config.yaml
n_layer: 18
d_model: 128
n_experts: 80
experts_per_token: 4
d_expert: 64
d_shared_expert: 64
activation: "silu"
moe_layers: [0, 2, 4, 6, 8, 10, 12, 14, 16]
router_score: "sigmoid"
normalize_top_k: true
routed_scale: 1.0
balance_loss: 0.000113
balance_bias: true
n_groups: 8
groups_per_token: 3
init_std_router: 0.00926
lr_router: 0.00109
vocab_size: 4096
norm: "rmsnorm"
norm_eps: 1e-05
tie_embeddings: false
optimizer: "soap_variant"
lr: 0.00412
beta1: 0.95
beta2: 0.99
grad_clip: 1.0
batch_tokens: [65536, 131072, 262144]
seq_len: 1024
train_tokens: 628000000
steps: 4550
dataset: "wikipedia_en"
Below are experts of layer 4 (counted from 0) of a mixture-of-experts language model. Rows are named router (the router's row for the expert), up (a neuron's input weights, with its number), down (a neuron's output weights, with its number) and show model dimensions 0-127. Each number is 128 + 24 x the weight over its row's rms, rounded and kept within 0 to 255.
After each expert's rows: a language model's description of what the expert responds to. This comes from a sample of Wikipedia text that the model never trained on.

# expert 0
router [124 108 199 162 178 103 109  91 188 156 128 115  85  76 125 151 117 125 102  84 112 116 125 150 161 114 134 109 115 159 156 153 109 130 167 114 120 124 153  98 108 162 156 148 139 167 138 103 124 130 115 124 133 111 104 111 123 113 145  98 149 131 150 141 115 105  96 133 121 106  87 101 126 140 136 125  84 140 152 159  95  99 113 125 145 107 101 104 133 120 126 124 120 130 147 131 101 122 143 140 181 147 118 117 138 111 118 149 149 125 113 127 161 152 116 152 108 112  60 119 107 136 114 117 107 124 163  79]
up0 [ 97 122 122  93 140  87 150 135 127 183 116 208 127 137 165 147 112 122 116 102 136 154 126 107 105 113 107 158 113 104 115 111 125  98 134 129 107 157 151 131 130 116 144 133 140 138 132 142 100 129 120 140 121 117 122 131  68 100 134 107  99 112 114 179 132  93  94 117 157 153 102  85 154 123 160 152  90 120 147 107  85 114 134 166  84 131 104 140 122 117 126 155 135 130 144 107 150 126  66 141 115  94 108 169 125 171  97 143 119 148 123  90 115 120 169 144 125 107 120 129 118 119 156  97  89 126 103 126]
down0 [123 103 137 146 158 122 163 131 134 130 122  91 112 180 120 137 133 121 126 125 139 113 129 120 145 159 156 137 116 117 151 120 179 135 107 135 111 143 115  90 165 146 127 126 204 118 103 130 164 151 102 121  90 138 149 198 143 117 158 165 149 144 137 114 144 135 160 181 113  99 129 137 102 112 160 131 176 133  85 149 163 119 118 105 138 116 131 110 130 102 141 136 121 158  93 174 150 126 116 114 133 119 114  99 118 138 158 135 110  97  95 169 133 151 114 141 159 120 149  99 132 146  96 127 165 182 122 111]
It responds to: Forms of be and have, and the articles a and an, after a subject noun or pronoun, such as is, was, a.

# expert 42
router [174 140 148 136 150 155 141  95 165 137 131  62 102 147 142 123 117 154  74 142  67 133 138 133 109 151 150 113 126 125 138 153 148 100 141 149 152 149 121  91 126 114 135 154 104 181  79 132 120 120 123  92  95  77 104 134 146 113 115 117 165 115 139 112 135 126 130 145 124  81 131 123 148 119 159 108 108 149 143 129 106  90  98 135 143  77 104  76 146 102 137  92 145 149 145 117 169 135 146 111 145 122 103 151 171 100 155 127 129  81 136  92 123 151 117 147 144 107 139 149 120 126 145 130 118 125 142 112]
up1 [114 145 130 156 121 147 185 120 102 173 128 169 116 169 112 133 166 151 137 109 110 122 130 115 126 156 115 189 118 187 103 157 134 136 133 117 124 116 131 133 143 132 127 107 107 151 131 143 111 151 114 128 141  94 106 191  52  84 125 131 147 117 151 129  98  98 138 113 151  93 132 136 153 122 136 117  76 105 133 109 112 108 143 126 139 122  85 128 122  95 127  85 117 147 138 173 141 147 139 143 123 132 147 121 102 112 164 115 122 120 120 144 136 146 114 146  94 167 183 110 137 141 111 148 113 157  94 111]
down1 [101 128 143 147 133 106 130 165 173 138 102 121 131 146 107 139  86 150 169 123 132  82 113  84 149 117 179 138 131 125 111 144 153 145 120 112 130 115 124 114 114 162 119 125 172 118 121 139 123 172 106 162 133 132 105 145 116 162  91  99 105 125 107 148 100 112 151 115 155 138  96 116 101  90 131 100 153 140 136 138 115 131 138 179 132 140  94  79 190 115  97 142  99 178 113 155  98 161 142 111 149 134 143 108 112 173 118 105  69 105 139 103 112 120 116  82 129 126 138  99 107 143 115 128 129 146 109 138]
It responds to: Pieces inside compound place and personal names, especially a linking s, such as Brown-s-ville, Hill-s-boro, Hol-ly-wood.

# expert 53
router [131  84 130 127 127 153 120 131 146 157 142 100  97 150 115 115  82 156  92 149 106 124 109 139 117 138 161  95 113 170 107 130 167 127 153 144 109 140 141 125 160 133 135 147 140 177 136 103 143 107 152  95 132 137 137 169 141 117 132 136 124  92 177 144 111 134  91 118  81 117 162 109 140 166 103 111 108 139 138 143 100  87 140 147 146  81 114  50 139 104 139 133 113 178 159 116 133  92 136 122 108 114 116 148 129 123 131 160 100 140 176 114 155 154 119 181 143  93 125 138 123 113 139 120 133 130 147  93]
up0 [125 115  93 135  93 151 122 128 144 148 110 124 121 155 141  83 127 107 139 138 180 146 171 155  92 162 191 138 119 142 143 159 129  95 144 116 134 141 122 134 117 144 114  92 108 165 105  62 145 154 148 132 131 145 171 115 119 141 139 121 111  99 109 164 107 124  98 166 125 126 136 124  68 156 133 144 139 191 166 136 154 126 154 141 123 126 147 127 181 120 117 115 127 125 149 116 173 129 152 116 109 120 118 118 112  98 131 146 153 121 145 137 144 153 114 148 135 113 141 128 127  69 143 151 125  94 115  73]
down0 [127 137 102 120  97 152 151 126 114 155 140  99 187 128  85 151 136 117 178 101 126 113 109  74 154 131 115 165 146 127 107 103 108 154 124 168 108  89 104 135 138  84 125  91 113 137 124 111 139  91 102 126  95 160 147 123 145 137 104  96 109 123 169  70 124  79 146 115 158 103  98 149 141 112 136 123 107  92 109 145 153 146 132 135 128 103 164  91 113  72 138 117  77 147 133 125 150 149 126 157 120 133 155 138  99 138 119 110 122 112 114  74 104 151 109 137 101 121 161 133 120 152 125 127 118 145 124 132]
It responds to: Verb particles and suffixes after verbs, e.g. called up, opened up, out, down, plus -ing, -ed, -s endings.

# expert 6
router [166  87 157 143 182 128 174 119 151 162 140  75 125 109 138 151 111 167 114  96  60 150 112 178 124 118 179 117 104 147 114 124 175  90 136 153 151 172 154 143  87  84 140 107  97 132  90 138  86 130 121  84 154 126  98 143 122 119 139 101 166 114 115 116 128 121 134 135 111 107 135 129 144 141 118 100 127 138 153 151 124 121 128 112 118 107 107 103 124 127 137 112 179 160  84 101 118 106 125 128 134 132 111 133 116 141 113 137  97  81 141 126 139 141 102 139 129 116  99 141 119 132 147 131 126 160 149 124]
up4 [124 141 126 122 114 109 150 125 155 105 144 159 126 182 147 110  83 142 105 130  64 156 128 145 146 116 126  83 179 129  78 107 141 154 145 132 131 143 162  84 132 121 140 122 109 129  92 161 149 159 179 158 161 118 135 167 145 106 139 133  89 146  98 125 136 117 101 140 127 127 109 183 171 138 131 157 163 113 138  94 141 109 136 138 145 101 130  95 144 137 126 161 126 117 114 132 117 119 116  95 152 124  92 131 100 119 101 118 110 102 100 103 112 139 126 148 169 133 101 122 145 173 159 118  93 140 123 168]
down4 [124 104 119 161 127 131 114 139 152 152 160 102 121 177 143 138 137 123 109 124 127 137  92 127 115 128 119  90 128 136 127 125  82 117 137 123 104 137 117 116 158 116 131 114 111  95 120 168 103 101 102 114 159 114 177 150 135 131  71 161 113 126  63 136 140 153  81 120 126 105 102 150 125 137  97 139 144 160  96 138  97  88 102 130 169  99 108  94 125 135 127 168 108 128 142 145 142 198 106 123 136 142 148 101 139 178 108 121 152 120 113 164 112 129 112 138 164 133 158 132 127 140 114 141 188 167 105 107]
It responds to: Consonant or short pieces inside foreign proper names and species names, plus raw byte pieces, such as Tra-ch-ter, Pen-g-uins, Hus-ay-n.

# expert 38
router [122 108 135 130 143 152 168 124 147 121 154  85 100 128 135 137  99 146 100 125  95 147 114 140 142 164 131 157 113 112 113 180 139 160 151 168  97 184 134 130 156 118 125  98 115 184 104 116 113 122 110  93 144 113  86 149  86 147 115 126 136 138 128 140 123 127  86 171 122  85 121 125 113 163 137 162 120 187 143 134 131  98 122 113  78 103 106 104 106 112 139  78  93 136 143 103  90 138 147 138 123 182 135 151 118 110 153 122 102 121 127 118 112 102 119 162 105 128 131 156 140 176 138 129 111 150 125 115]
up0 [120 160 161 158 129 162 133 202 141 124 145  97 155 131 136 125 110  87 127 128 107  91 148 109 115 141 129 112 148  90 158 178 147 113 122 173  69 132 100 223 130 176 120 134 126 110 122 131 105 128 131 151 112  96 126 105  96 155 142 114  99 144 106 113 127 135 133 152 129 127 137 124 133 117 112 112  92 127 142 146 152 133 109 111  93 123 103 100  86 137 110 130 146 133 151 113 123 128 111 110 134 115 126 162 102 150 163 108 135 133 131 153  98  95  80 138 123  77 114 124 143 155 114 102 110 111 111 125]
down0 [104 111 155 116 125 127  86 110 156 148 100 218 131 131  77 103 199 118 102 115 130 150 115  94  99 144 127 109 119 137 109 135 149 151 151 141  88 108  85 119 136 128 119  75 122 125 127 152 125 108 119 102 156 114 157 109 110 104 112 132 133  86 158 108 131 101 124 119 145 121 123 150 118 107 119 152 114 127 154 121 108 130 123  88 136 150 111 114  91 142 151 140 158 121 106 155  95 151 123 114 122 131 133 107 125 110 124  91  78 170 126 142 182  99 124 146 131 130 104 143 106 146 156 113 102 168 164 120]
It responds to: Pieces in wiki section headings and infobox field labels, such as ==Services==, Personal life, See also, Place of death.

# expert 10
router [137 101 139 123 137 142 160 140 180 145 107 114  96  91 151 129  95 183 107 114 124 166  98 150 156 116 169 115 109 112 109 116 145  90 119 160 138 140 136 139 100 158 171 134 104 129  94  85 103  96 105 131 150 110 117 129 107 119 166 111 147  85 132 132 140 110 108 123 115  96 147 120 126 163 103  96 100 184 141 140 130 124 111 130 127 112 115 110 103 150 106  89 139 175  91 129 115 131 121 150  96 123  68 131 154 118 163 162 149 130 146 147 123 113  68 133 140 124 110 145 126 132 112 148 101 168 138 144]
up2 [126 123 139 131 124 128 135 131 118 158 118 130 109 108 112 149  95 125 126 155 130 153  68 106 176 125 155 106 144 103  86 138 136 121  75 127 156 157 156 129 139 147 163  59 125 136  96 127 109 139  94 128 109 146 130 172  77 154  67 152 148 138 105 133 124 135 147 178 139 134 106 142 126 122 127 151 129 111 118 107 144 109 119  81 120 158  86 101 157 157 132 126 120 134 143 149  96 131 144 121 104 136 145 115 144 101 154 139 149 126 128 157 108  94 155 123  97 160 145 111 117 117 149 135  76 141 171 177]
down2 [ 84 130 124 171 126 116 108 134 137  86 140 159 160 133 145 130 151 106  81  93 120 140 177 159 114 128 117 165 107 167 158 126  90 128 140 114 115 125 100 145 181  86 110 132 102 117 136 157 150 129 133 126 153 137 144  81 165 133 171 184 138 120 129  99 117 134  92 101 142 126 136 122 104 182 157 100 155 125 165 135  90 166  99 149 138  95 111 152 112 115 123  95 138 121 134 123 142 136 146 145 157 107  88 153  85 149 135 109  98 138 119  97 152 135 119 103 160 121 121 156 125 122 124 103 123 157 132 118]
It responds to: First pieces of capitalized names and terms after words like of or the, such as Col, Pr, Vol, New.

# expert 21
router [119 107 125 151 123 128 145 114 135 143 143 123 125 130 123 125 100 136 122 131 133 150 122 198 162 159 151 139 115 145 120 151 136 134 143 137 163 158 153 122 137 144 160 133 124 127 121 132 120  70 139 161 154  71 119 109 107 132 133  53 148 122 127 120 132 104  82 138 126  97 129 127 146 133 124 106  85 163 117 143 140  79 144 142  78 102 139  79  93 156 133 120 112 134 110 127 169 132 162 114 112 123 147 160 141 116 135 106 145 149 149 124 122 120 113 183 128  99 116 139  92 155 143 173  91 135 184  84]
up1 [128 153 115 115 113 122 163 129  95 158  94  85 172 113 160 137 153 115  70 133 125 105 146 176 124 124 131 110 103 150 153 143 125 116 139 134 119 119  73 114 130 103  83 111 107 163 113 115 145 163 118 139 128 119 114 104 164 110 113 125 120 102 130 143  99 153 107 119 145 123  86 138 100 132 154 122 126 109 105 142 111 116 137 166 105 116 126 157 126 107  94  84  94 127 125  96 186 132 133 104 101 124 156 150  76 157 151 121 126 100 130  85 176  94 142 142 143 103 129 127 125 165 132 117 185 105 148 117]
down1 [ 94 122 132 125 128 146 102 117 121 138 133 127 178 111  88  73  97 141 156  76 107 120  96 148 111 131 164 141 131 130 141 141 134 152 116 122 127 119  66  90 118 106 166 113 156 137 115 130 146 151 138 118 152 162 135 143 117 127  76  52 156 134 131 142 133 128 101 140 121 119  60 125 108 170 149 163 101  78 135 128 157 140 118 131 145 117 117 163  84 117 124 111 107 158 132  95 143 125 117  91  92 133 115 118 174 139 120  84 106 129 110 164 146 137 138 123 111 134 129 128 140 149 136 102 141 115 128 150]
It responds to: Adjective-forming suffixes completing a word stem, such as -ical, -ic, -al, -ful, -ious, -ional, e.g. electric-al, artist-ic, power-ful.

# expert 9
router [148  81 134 148 153 151 145 120 137 127 183 116 126 141  92 172 133 162 143 126  90 117  98 142 160 160 155 123 109 149 148 137 152 129 167 121 144 176 162 133 156 125 123 139 115 143 114 135 146 125 113 100 139  61 127 112  97 162 105  84 156 118 145 102 155 105 117 140 126 175 129  88 137 128 130 127  93 174 131 171 132 142  90 145 130 158 102 120 138 104  78 126 130 179 125  99 125 133 126 122 107 144 127 147 126  96 123 127 150  98 164  86 133 156 128 150 108 149 135 144 100 175 147 127 127 153 150 128]
up1 [ 65  89 164 134  89 191 140 153  82 145 112 155 140 191 133 137 118 108 148 131 100 155 130 149 110 127 105 101 101  85 152 171 122 134 129 110 118 118 110 119 128 132 127 138  91 136 138 137 110 130 140 133 141 154 128  82 131 142 136 124 155  86 135 106 143 160 152 123 114 194 133 124 125 137 110 130 164 150 144 123 115 131 124 154 164 146 107  96 125  48 105 124 136 143 117 120 121 140 133 158 110 147 130 138 149  84 137 130 113 151 132 119 112 112 143 169 135 110  83 103 118 121 103  82 137 119 126 141]
down1 [ 87 141 107 120 114 151 135 130 171 125 103 142 100  94 119 141 161 128  97 132 125  93 110 129 134  90 151 134 127 136 147 108 153 118 108 130 129 130 114  81 128 139 148 152 117 125 108  58 123 151 131 118 164 141 152 130 131 164 114 140 151 152 133 131 161 104 106 150 149 114 136 113  93 131 152 102 114 105 122 115 133 109 102 144 152 144 127 116  92 176 124 123  63  80 123 139 125 117  54 120 158 126 136 109  91 132  98 113 129  92 118  85 107 102 174 107  88 154  94 106 149 130 114 128  84 108 156 129]
It responds to: Mid-word pieces like er, en, el, ler, ger inside proper names and foreign words, e.g. Ink-er, Ell-er-ton, Al-ice.

# expert 17
router [112  77 146 158 167 141 145  84 150 144 115  88 120 150 119 106 133 178 116 119  95 166  85 165 175  98 182 122 102 130 164 105 112 111 123 126 112 160 169 116 158 122 140 116 111 152 112 133 106  91 105 135 148 100 147 134  96 120  91 129 137 105 140 174 104 117 107 181 106 141 124 109 134 149 133 106 125 116 121 157 136 107 112 106 118 115  71 125  97 116 148 118 104 130 131 124 156 106 134 102 113 155 117 139 122  80 143 162 119 117 134 133  96  97 106 121 123 136 112 128  91 125 168 100 135 168 139 121]
up5 [139 139 183 117 198 133 139 115 108 146 133 108 137 134 107 154 185 119 121 121 132 176 122 135 127 126 144 108 121 115 109 140 107  86 137 176 179 118 123 126 122 160 132 119 140 140 134  98 103 100 112 145 134 127 153 124 121 130 112 134 127 129 176 166 126 115 144 132 109 106 125 117 138 126  69 120 139 155  96 147 182 130 108 120 155 130 124 112  89 135 148 109 137 123 105 142 127 122 147  89 149  92 106 167  86 114 173 142 186 146 104 140  77 102 121 137  89  71 136 110 103 123 144 114 125 146 123 138]
down5 [159 110 110 147 121 129  97 139 136 138 179 166 124 132 116 108 133 165 132 106 119 122 117  89 137 145 147 102 130 191 173 114 152 114 111 122 150 179 135 116 125  82 147 107 148 162  99 162 130 149 124 157 102 156 191 197 131 128 158 164 150  93 131 124 126 129  77 132 138  96 148 118  92 131  96 122 141 120 121  86 158 153 125  97 145 126 150 157 155 111 156 109 138  92 121 134 120 137 137  93 157 136 116 109 153 181 126 157 135 136 129 138 111 157 114 127 116 126 137 146 149 105 136 149 104 150 136 122]
It responds to: Word-internal pieces right after a short first fragment, often m or v, e.g. m-emb-ers, V-eh-icles, ad-m-ired.

# expert 4
router [149 106 132 157 124 140 171 100 137 129 118  98  78 148 164 129  85 181 115 110 138 122 126 131 153 127 123 127  86 100 139 159 164  91 151 116 126 122 147 134 108 151 160 154 134 133  88 112 141 124 140 102 107 128 109 130 131 124 145  89 129 112 131  75 151 108  87 121  90 130 141 116 145 153 128 122 102 150 155 170 129 116  86 123 141 139 106 123 140  98 122  57 136 173  92  84 137 127 157 132 170 135  91 160 154 143 130 137 130 106 113 127 123 145  96 122 137 117  78 108 128 134  98 133 114 133 121  67]
up23 [101  77 155 114 107 188 142 126 146 171 159 166  88 138 143 110 112 131 138 180 153 108 135 135 152 165 113 131 116 165  99 105 126 109 156 116 101 132 121 114 124 164  98 140 139 115 169 117 136 101 113  93 131 102 138  95 139 145 127 120  96 103 127 152 108 117 108 110 122 132 183 151 158 123 111 117 122 126  97 120 172 145 107 122 121 115 164 179 137 105 124 121 113  83 120 154 107 121 173 148 130 141 138 128 109 148 138  87 102 114 138  91 119 152 150 183 151 142 141 152 119 151 110 112  94 146 138  89]
down23 [157 144 136 129 163 131 139 138 156  98 114 137 116 131 103  99 151 148 136 103  90 117 137 150 127 160 139 136 152 117 154 165 113 141  83 109 187 143 114 149 168 130 120 143 112 109 108  89 128 132 133 132 137 146 110 110  90 103 123 171 131 129 105 142 126 123 160 124 144  97  92 123 102 147 104  89 123 113 154 110 129 128 138 145 127 126 110 113 149 163 130 101 189 139 132 155 159 100  79  88 151 124 137 141 142 132 101 201 114  95 147 156 154 116 127  83 117 147 122  82 143 100 149 157 126 130  93 176]
It responds to: Pipe characters opening or separating cells in wiki tables, mostly after a line break or number, plus semicolons, dashes and list hyphens.

# expert 51
router [137 130 158 183 155 131 142 128 139 124 133 126 115 143 118 142 113 176 121 127 119 152 130 131 143 159 136 108 125 118 120 170 117 126 171 144 105 126 166 141 151 160 158 157  94 169  87 104  92 153 176 112 130 122  93 102 114 121 141 127 143  94 164 101 144 127 147 140  77 143 142  87 114 126  92  55  91 161 128 151 149 127  82 132 115 101 104 129 122 114 122 118 145 158 106 107 129 100 142  66 126  85 145 136 114 133 142 146 120 124 125 124  90 120 117 160 128 112 122 126 129 178 129 120  78 146 125 131]
up0 [107 140 140 154 126 118  84 108 156 163 161 121 126 138 146 117 131 140 116 150  83 120 143 164  98 124  75  78 129 109 107 145 115 118 122  94 165 147 172  93 141 145 140 143 117 143 136  92  99  76 152 128 160 106 108 128 118 103 135 136  96 173 168 128 111 113 151 121 131  92 148 171 109 143 138 153  97 135 106 117 125 113 135 101 133 136  97 100 170  97 144 137 100 130 138  98 103 121 216 123 144 122  98 149 146 133 130 131 146 121 149 119  94 116 166 126  99 154 155 144 140 100 104 126 135 112 108 117]
down0 [130 139 146  98  53 117 167  96 153 138 115 126 116 132 115 117 133 110 150 112 132 165 130 100 116 148 133 133 131 127 170 163 146 160 141 113  92 139 117 132 131 135 135 120 111  84 135 130 127 132 165 161 149 129 105 124 116 144 152 108 148 132  83 146  80 176  89 141 111 108 117  88 148 106 172 134 147 119 142 166 130 144 113 156 107 175 157 131 115 132 100 139 129 159 134 123 122 164 141 154 116 163 167 146 158 167 170 126 146 149 131 106 128 136 142 131 153 127 102 117  73 147 160 137 118  66 112 157]
It responds to: Line-initial dashes in infobox and taxonomy lists, plus the piece ur inside words like Sat-ur-day, and Preceded/Succeeded labels.

# expert 43
router [132 145 111 140 152 166 139 119 157 172 128 106  75 105 127 131 130 126 122 120  95 131 121 150 124 136 171 157  91 177 140 129 170 123 176 145 101 125 138 138 119 141 152 130 117 138 100 111  91 128 147 129 144  94 100 114 118 106 106  85 150  85  95 118 161 101 101 109 113 153 103 105 110 146 154  99 136 152 123 163  91 138 102  92 138 118 113 106 162 162 112  93 152 121 100 107 151 106 118 140 126 121 118 139 183 113 160 132  90 101 139 108 142 161 135 163  77 121 118 153 112 164 128 141 115 131 125  81]
up7 [101  79 152 175 181 116 142 139 125 150 166 138 118 138 123 169 194 126 121 120 127  87 116 117 141 138 148 153  86 146 166  98 138 127 130 116 148  94 100 163 108  95 133 106 131 123 106 149 150 113 117  94  95 139  94 145 145  81  93 121 172 133  73 121 144 162 102 108 122 144 123 187 136 133 119 141 137 137 108 110 141 123 133 147 126 149 124 129  93 140 150  92 141 144  75 122 129 135 166 101 164 116 131 128 123 125 122  90  78 121 137 158 137 119 101 145 113 107 136 130 127 153 150 149 157 131 137 110]
down7 [117 141 133  76 119 172  80 140 118  99  91 133 147 108 115 112 102 104  96 141 112 126 145 129 138 138 124 114 155 113 128 134 141 121 162 140  80 160 180  96 101 133 128 149 186 134 115 121 110 154 128 142 127 145 126 126 137 143 143 114  73 113 143 172 112  98 122 171 116 147 137 104  98 163 141 108 147 111 136 136 148 132  98  88 164  97 131 129 138 157 108 117 101 111 157 130 139  77 144 152 102 151 129 132 203  75 141 140 148 110 122 120 110 142 138 162 164 159 108 122 144 105 141 146 153 118 113 111]
It responds to: Closing parentheses, brackets, quotation marks and table pipes ending a phrase or line, e.g. (age 4), turbines], "lead sister".

# expert 50
router [147 120 153 165  89 146 144 113 143 107 109 111 124 122  83 135 126 145 122 101 113 146  94 141 165 105 134 175  86 123 142 138 145 147 143 154  86 175 165 103  84 109 171 104 111 136 132 130  64 139 116 124  91  83 131  95 127 138 131  75 149 118 167 135 105 134 113 135 119 110 113  87 136 142 102 103 114 147 164 127 144 121 100 110 119 114 118 142 115 156 130 109  98 131 135  65 115 117 178 147 114 120 110 157 104 112 113 123 129 124 132 121 111  68 140 124 141 102 105 158 102 155 104 117 136 109 121 106]
up0 [149 125 139 126 133  86 102 121 129  83 204  89  95 157  62 110 127 154 144 131 140 116 145 174 116 135 136 131 132 122  75 124 153 155 131 148 147 107 117 121 160 115 130 135 145 154 161 107 119 164 119 169 129  90 114 137 112 158 141 134 157 115 150 132 103 131 142 145 132 132  59 147 117 145 152 108 146 136 139 102 121 105  81 135 112 115 143 109 162 127 128 165 137 145 103 118 108 163 167  85 149 136 100 118 148 149 115  95 118  73 125 145 107 114 163 129 148 118 142 119 131  95 113 114 157 139 113 121]
down0 [148 147 148 142 120 158 109 104 126 112 112 161 143 140 128 153 120 114 103 134 142 120 124 135  85 155 141 105 141 126  84 158 182 109 130 177 163 146 100 118  92 152 116 108 109  99  93 114 118 126 100  77 140 128 154 112 142 136 120 121 112  96 141 121 155 122 114 139 105  74 152 122 100 163 144 127 150 150 150 137 171 114 140  96 124 119 148 131  88 140 168 155 124  97  53 160 138  94 112 117 137 132 150 103 111 109 130 133 159 137 132 137 100 105 181 130 135 145 121 152 122 170 113 114  98 162 168 105]
It responds to: Mid-word consonant pieces like th, m, em, including ordinals and century words, such as 14th, After-m-ath, at-m-osphere, cer-em-ony.

# expert 13
router [144 107 185 131 165 147 136 122 146 129 121  94 109  81 156 127 126 165 148 122 121 155  91 159 144 111 155 159  92 136  84 148 136 126 130 176 117 131 141 151 133 126 163 144 119 151  86 131 121 107 131  82 126 102  91 136  81 127 118 136 150  95 149 164 112 110 113 128 119 151 144 114 134 146 137 106 117 149 169 140 129 138 145  75 136 122 117 101 109 130 126 142 101 129 142  75 118 126 118 112 102 128 119 187 115 101 126 157 116 117 187 162 153 119 113  94 145 117  86 175 119 138 148 146  86 132 149 133]
up5 [173 113 158  92  86 119 109 120 153 174  89 115 119  92 140  94  95 146 162 102 121  78 131 144 144 120 151  99 139 133 128 120 140 132 166 125 135  88 116  98 129 139 107 125 132 147 125 149 135 164 120 159 170  84 131 127 145 149 125 163 147 143 119 123 167 118 127 121 112 149 147 125 135 126 132 160 144 157 122 135 153 139 106 123  83  38 112 152 127 162 149 157 116 128 111 109 111 167 124 106 129 126  87 136 110 130 113 124 133  91 176 148 128 137 159 165  92 156 113 154 146 140  97 149 108 137 151 137]
down5 [130 116 122 124 169 132  97 171 154 137 155 129 151 130  87 170  95 133 120 194  80 128 102 126 125 113 146 124 114 149  89 111 139 148 125  66  75 144 124 136 136 118 116 123 146 129 132 122 107 147 124 101 112 109 172 153 163 157 156 163 130  86 170 135 155  97 105 115 152 130 121 151 127 120 117 110 123 166 136 132 129 148 101 129 152 131 147 130 145 147 115 117 153 123 147 169 113 140 142 123 130 128 154 138 187 152 113 189 106 112  84 121 122 151 131  96 182 115 159 134 105 157 116 140 149 115 114 115]
It responds to: Prefix tokens starting words like con, dis, inter, im, sub, res, plus their next piece, e.g. inter-iors, incom-ple-te, sign-if-icance.

# expert 41
router [181 133 135 147 128 121 147 104 157 115 120 121 114 104 111 168  80 156 152  94  91 178 104 156 144 150 179 128 106 116 141 132 142  75 133 155 128 160 144 136  98 102 167 135 121 117 133 125 114 100 111  81 138 104 106 142 120 155 122  94 185 131 143 151 122 133 153 143 123 147 129 110 122 145 139 117 155 161 142 174 136  87 132 147  88 124 147 114 126 146 122  92 166 153 135 110 103  95 150  97  75 117  98 141 126 128 142 103 109 102 148 136 110 144 101 126 131 103  90 121 102 160 125 157 113 165 131 109]
up5 [130 120 140 104 132  87 159 137 127 139 114 162 153 118 114 170 144 141 121 125  74 125 149 101 123 106 153 110 142 106 113 120 129 103 100 100 125 153 156  95 130 133 120 114 137 103 158 143 112 151 154 100 136 108 117  94 129 177 129 125 108  89 123 119 114 139 123 180 120 135 115 145 159 142 122 178 118 114 138 117 129 170 149 159 120 153 144 121 126 126 136 116 130 188 120 136 135 141 184 115  95 132  36 134 131 155 111 173 161  99 135 107 153 113 125 161 152  82 125 125 110  86 110 133  99 141 113 158]
down5 [130 140 101 122 129 137  86 113 138 148 115 117 107 138 195 125 138 114 153 103 129 102 103 107 120 130 161 104 134 116 140 165 157 114 101 130 156 112 164  76 127 126  75 136 102  98 161 139 119 120 141 163 123 196 119 138 100 196 104 139 135 133 102 125 126  95  86  98 156 139 139 135 166 126 122 123 142 121  92 149 135 152  88  83 125 113  95 131 153 143 155 118 109 119 131 128 134 134 151 131 108 109 103 143 114 107 127 145 131 144 125 137 115  52 178 106 141 111 147 124 136 162 133 147 117 143 142 158]
It responds to: Endings of foreign place names, surnames and Latin taxon names, e.g. -um in Mediolanum, -berg, -ić, -burg, -ae.

# expert 5
router [114 134 143 157 127 112 140  78 137 120 154 124 114 126 105 112 116 141 145 130 109 165 131 150 181 167 192 142 103 143 153 161 104 100 182 127 137 144 150 112 114 154 148 125  94 114 128  98 125 135 158 107  83 141  94 131 130 111 101 112 159  80 131 106  99 114 139 155 115 146  98 126 116 124  90 114 114 155 121 157 120 137 125  92 103  86 131 135  94 136 135 101  96 147  86 106 132  90 136 135 132 166 100 166 149 139 156 118  97  95 138 125  91 118 131 181  98 123  94 131 106 137 114 124  89 117 135  94]
up8 [ 89  97 133 178 107 116 134 131 125  65 135 118 129 125 119 146 192 154 126 169 126 141 111 136 148 146 173 139 129 146 158 144 145 158 130  90 111 114 122 111 140 103  89  99 135 111  85 144 161 120 168 134 116 127 134 156  96 144 130 127 154 111  98 111 131 109  98 103 146 156 100 187  99 162 125 133 122 149 125 106 153 146  82 115 130  92 141 137 139 126  63 149 118 132 104 121 167 104 120 114 111 117 125 148 141 143  98  92 152 114 152 170 133 105 149 164 138 115 118  90 134 113 147 121  97 126 156 127]
down8 [ 60 137 112  85 158 128 148 114 136 125 138 134 134 115 144 107 117 115 156 139 127 135 122 135 149 140 134 168 138 124 100  98 163  60 107 154 123 142 126  84 100 133 169 141 156 102 152 160  97 102 156 137 156 142 124 112 151 135 146 110 128 125 138 111 117 121 142 113 117 158 136 126 139  93 122 144 140 136  83 156 139  91 166 131  94 170 138 125 134 120 199  98 119 121  98 126 146 120 119 156 104 142 131 153 167 149 127  95 109 134 136 125 118 134 171 104  87 128 104 102 166 125 106 148 154  74  92 108]
It responds to: Periods fused to word endings that close sentences, plus line breaks and heading markers ending sections, e.g. year., households., ===.

# expert 57
router [136 117 161 125 137 154 129  63 143 183 140  86 119  98 141 136 129 129 125 114 113 136 116 146 145 146 152 153 111 167 135 149 133 114 126 169 121 138 141 128 135 144 169 136 129 125 127  86 119 133 140 114 115 128  59 109 143 105 121 103 170  96 142 185 134 135 132 131 125 110 124  98 155 169 130 118 112 167 189 158 161 117  75 162 123 134 141 146  72 119  98 118  98 122 139 111 147 136 109 137 122 147 133 119 127 115 127 131 143  84 148 119 117 142  91  83  99 115 109 158  93 134 142 141  86 158 134 153]
up2 [ 95 157 141 125 124 153 161 111 120 135 127 185 123 119 127 123 141 135 125 112  90 157 131 157 168 110 149 148 143 151 168 135 123  87 151 139 116 147 130 133 101 161 135 158 152 148 137 139  94 107 117 155 126  68  63 104 128 129 119 138 190 115  80 160 159 184  98 135 118 133 150 144 103  92 132 128 141 104 179 160 167 123 160 147 100 120 161 128 107 146 145 124 127 134 129 162 111 186 149  98 144 151 133 102 109 139 115 132 100 149 127 138 132 100 117 116 124 105 109 143 119 118 131 140 140 141 165 138]
down2 [148  93 145 104 130 107  96 102 129  67 224 104 149 132 158 149 130  84 124 139 124 127 130  91 113 147 113 118 125  98 148 140 136 104 112 141 146 166 141 137 112 136 134 174 149 138 116 125 133 136 144 123  87 147 133 128 103 108 145 129 126 120 140 108 109 158  84 122 153  94 144 124 127 125 108  81  93 124 126 115 129 159  63 157 143 160 152 149 125 115 150 120 134 108 175 127 149 103 105 105 155 141  80 131 142  90 133 121 126 113 136 107 107 155 110 125 119 126 123 161 100 111 112 146 135 169  90 159]
It responds to: Mixed pieces like us, se, a within words, plus words such as some, several, wife, Location, after in/to/the.